{
  "n_layer": 18,
  "d_model": 512,
  "n_experts": 48,
  "experts_per_token": 4,
  "d_expert": 160,
  "d_shared_expert": 0,
  "activation": "geglu",
  "moe_layers": [2, 3, 4, 5, 6, 7, 8, 9, 10, 11, 12, 13, 14, 15, 16, 17],
  "router_score": "softmax",
  "normalize_top_k": false,
  "routed_scale": 1.0,
  "balance_loss": 0.00356,
  "balance_bias": false,
  "router_noise": 0.3,
  "init_std_router": 0.0195,
  "lr_router": 0.000357,
  "vocab_size": 32768,
  "norm": "rmsnorm",
  "norm_eps": 1e-06,
  "tie_embeddings": true,
  "optimizer": "soap_variant",
  "lr": 0.00139,
  "beta1": 0.95,
  "beta2": 0.95,
  "grad_clip": 1.0,
  "batch_tokens": [65536, 131072],
  "seq_len": 1024,
  "train_tokens": 1221000000,
  "steps": 12651,
  "dataset": "wikipedia_en"
}
Below are experts of layer 3 (counted from 0) of a mixture-of-experts language model. Rows are named router (the router's row for the expert) and show model dimensions 384-447. Each number is 50 + 12 x the weight over its row's rms, rounded and kept within 0 to 99.
After each expert's rows: a language model's description of what the expert responds to. This comes from a sample of Wikipedia text that the model never trained on.

# expert 10
router:48 49 30 40 64 55 54 40 30 58 61 49 40 28 43 39 45 57 30 41 50 41 50 47 37 48 36 49 34 38 48 55 62 49 48 40 45 58 52 24 60 38 50 33 44 50 46 48 50 51 38 55 58 64 28 43 43 40 27 37 35 57 73 71
What it handles: Space before numbers. Bare space tokens in tables, lists and date ranges, just before digits like 1994–95, 20, 79.97%, and also the word New.

# expert 37
router:70 39 66 43 38 47 47 55 66 61 37 32 46 55 45 52 77 57 66 61 43 64 48 53 29 29 42 54 65 55 49 47 48 50 32 51 44 51 52 57 48 49 52 53 65 35 42 54 67 57 49 45 26 57 43 62 35 65 39 56 51 37 39 61
What it handles: Linking prepositions and verbs. Connecting words introducing examples or relations in explanatory prose, such as with, including, such as, like, while, used.

# expert 7
router:51 44 58 70 43 42 55 35 34 65 47 43 54 35 61 54 34 35 54 20 41 21 57 34 67 41 52 64 50 50 54 51 36 66 69 53 57 64 68 45 53 57 52 33 48 50 55 54 32 55 44 55 83 40 59 60 50 60 38 47 45 69 44 50
What it handles: Award-title prepositions. Prepositions and name words inside titles of awards, leagues, festivals and songs, such as Award for Best, Society of, Division.

# expert 32
router:40 39 29 56 50 55 48 36 58 51 62 44 45 37 48 41 33 37 45 68 44 41 39 51 33 45 53 61 53 27 39 38 15 44 57 30 58 64 55 58 64 57 62 32 50 43 44 30 56 53 59 45 47 61 49 65 70 64 53 44 39 62 32 51
What it handles: War and institutions. Nouns for wars, armies, governments, churches, courts and titles after the or a name, like Corinthian War, Imperial army, Knight.

# expert 8
router:45 28 75 50 25 46 54 57 32 48 42 53 35 43 48 51 33 54 56 42 35 53 45 59 31 55 37 38 47 53 49 51 56 47 50 48 36 36 41 35 39 49 53 58 57 50 45 60 62 38 33 38 45 60 40 51 66 49 44 57 34 45 39 54
What it handles: Agent "by" credits. The word by after directed, written, published, sung, served, especially in film and game credits, plus some of, table pipes and digits.

# expert 22
router:33 43 38 47 39 37 47 44 77 40 62 60 35 62 46 61 36 44 52 44 48 51 56 62 38 34 53 53 36 55 39 49 46 41 48 45 80 36 75 60 44 62 58 49 56 37 58 26 29 48 68 72 52 42 34 60 40 55 24 51 53 57 36 48
What it handles: Opening brackets and dashes. Opening parentheses before years, conversions or notes, such as 167 cm (5 ft, plus en dashes, slashes, or, and sub/superscript marks.

# expert 12
router:59 70 43 27 62 39 52 39 51 25 53 55 75 36 69 49 27 25 42 52 47 50 53 48 41 60 53 52 37 58 49 49 50 44 61 58 66 57 56 44 59 52 20 25 50 50 49 70 40 55 46 38 63 46 39 45 48 42 43 48 64 36 64 65
What it handles: Mid-word and infobox pieces. Word continuations after a partial piece (Pol-ice, Par-ade, New-ell), plus date numbers, infobox words like Personal information, Phylum, Genre.

# expert 6
router:48 40 19 49 43 50 54 59 39 61 34 33 47 56 53 50 44 75 49 48 51 38 42 41 62 55 48 64 68 34 59 47 43 49 40 40 57 46 17 57 47 48 49 53 43 47 32 28 54 59 39 32 41 40 34 40 49 34 49 44 42 53 50 40
What it handles: Personal first names. Given names and name-starting pieces, often in article title headers or lists, such as John, David, Frederick, Ken, Hir.

# expert 26
router:41 74 58 66 60 36 57 64 58 48 70 66 65 41 60 53 34 46 48 63 29 34 75 33 53 62 55 46 43 52 62 51 60 41 56 66 38 73 62 50 40 47 62 65 49 55 66 37 55 47 52 41 32 39 46 61 39 69 54 36 57 60 64 57
What it handles: Adverbs and qualifiers. Adverbs and qualifying words in running prose, such as also, not, only, later, then, well, and -ly endings in nearly, notably.

# expert 23
router:30 53 55 64 45 60 53 57 59 51 28 42 48 50 36 47 52 55 53 64 62 22 65 64 61 46 51 56 52 69 37 45 71 65 23 72 55 75 52 46 64 82 34 47 48 43 49 64 50 70 62 31 55 61 17 36 43 44 33 37 36 75 53 58
What it handles: Verbs and infinitive to. Verbs and infinitive to in narrative and plot text, often after he or they, such as try to, announced, answers, directed.

# expert 1
router:51 48 49 27 37 52 50 31 34 59 56 51 59 61 44 56 50 61 56 65 31 73 44 61 42 46 66 46 41 75 44 42 42 52 38 51 63 57 59 62 47 66 52 39 53 15 54 42 54 57 39 50 64 52 52 48 63 47 45 54 62 29 44 43
What it handles: Taxonomy and species names. Latin genus and species name pieces and taxobox labels in biology list articles, such as -atus, -ensis, -idae, Clade, classification.

# expert 13
router:49 50 67 66 54 54 48 53 51 16 35 45 37 53 52 37 35 31 59 66 37 40 65 63 45 66 33 46 40 55 69 40 42 36 58 44 38 63 57 45 32 59 66 34 48 38 53 53 42 63 67 56 38 50 68 28 51 61 27 58 36 75 53 33
What it handles: Month names in dates. Month names after in or on in narrative biographies and histories, such as In December 2024, on 24 March, plus some time words.

# expert 25
router:48 25 50 40 60 44 58 61 15 35 63 63 31 56 54 38 71 54 60 47 54 68 43 46 57 61 60 55 48 42 53 61 43 56 67 43 34 56 54 34 52 43 39 58 60 37 54 41 54 34 67 58 47 38 72 75 30 36 40 35 67 27 69 51
What it handles: Digits in numbers. Number tokens in coordinates, years, scores and statistics tables, such as 06 in 116°06′, 20 in 2014, 4 in a round.

# expert 36
router:50 27 26 32 53 59 53 36 45 50 33 37 54 49 55 23 60 40 85 27 53 40 52 32 45 50 51 51 49 47 52 70 53 52 50 62 62 53 54 38 61 47 55 72 44 48 50 46 51 55 42 46 64 70 36 39 62 28 42 52 56 48 65 52
What it handles: Organisation name endings. Final words of proper names for teams, schools, places and firms, e.g. Green Bay Packers, Cleveland Browns, Rockstar Games, School, Street.

# expert 28
router:49 43 48 63 65 43 59 54 37 51 58 33 30 28 39 57 56 45 51 55 58 75 38 37 45 53 81 70 38 39 42 36 25 36 61 45 59 43 37 43 39 53 59 28 53 67 52 59 40 32 36 50 46 38 61 66 73 69 61 67 54 59 45 38
What it handles: Common prepositions. Prepositions of, in, at, for, on, to after nouns or verbs, plus century digits 19 in dates like 1926.

# expert 46
router:38 64 45 47 35 56 48 54 66 65 51 63 35 65 55 56 29 35 34 56 51 48 56 53 48 48 31 63 52 54 39 33 63 42 62 59 67 37 57 65 54 69 53 58 34 54 15 53 57 55 64 60 49 28 60 54 75 78 53 42 65 48 39 70
What it handles: Main and auxiliary verbs. Verbs right after the subject, mostly was, is, were, are, had, been, be, as in Veritas AG is, He took.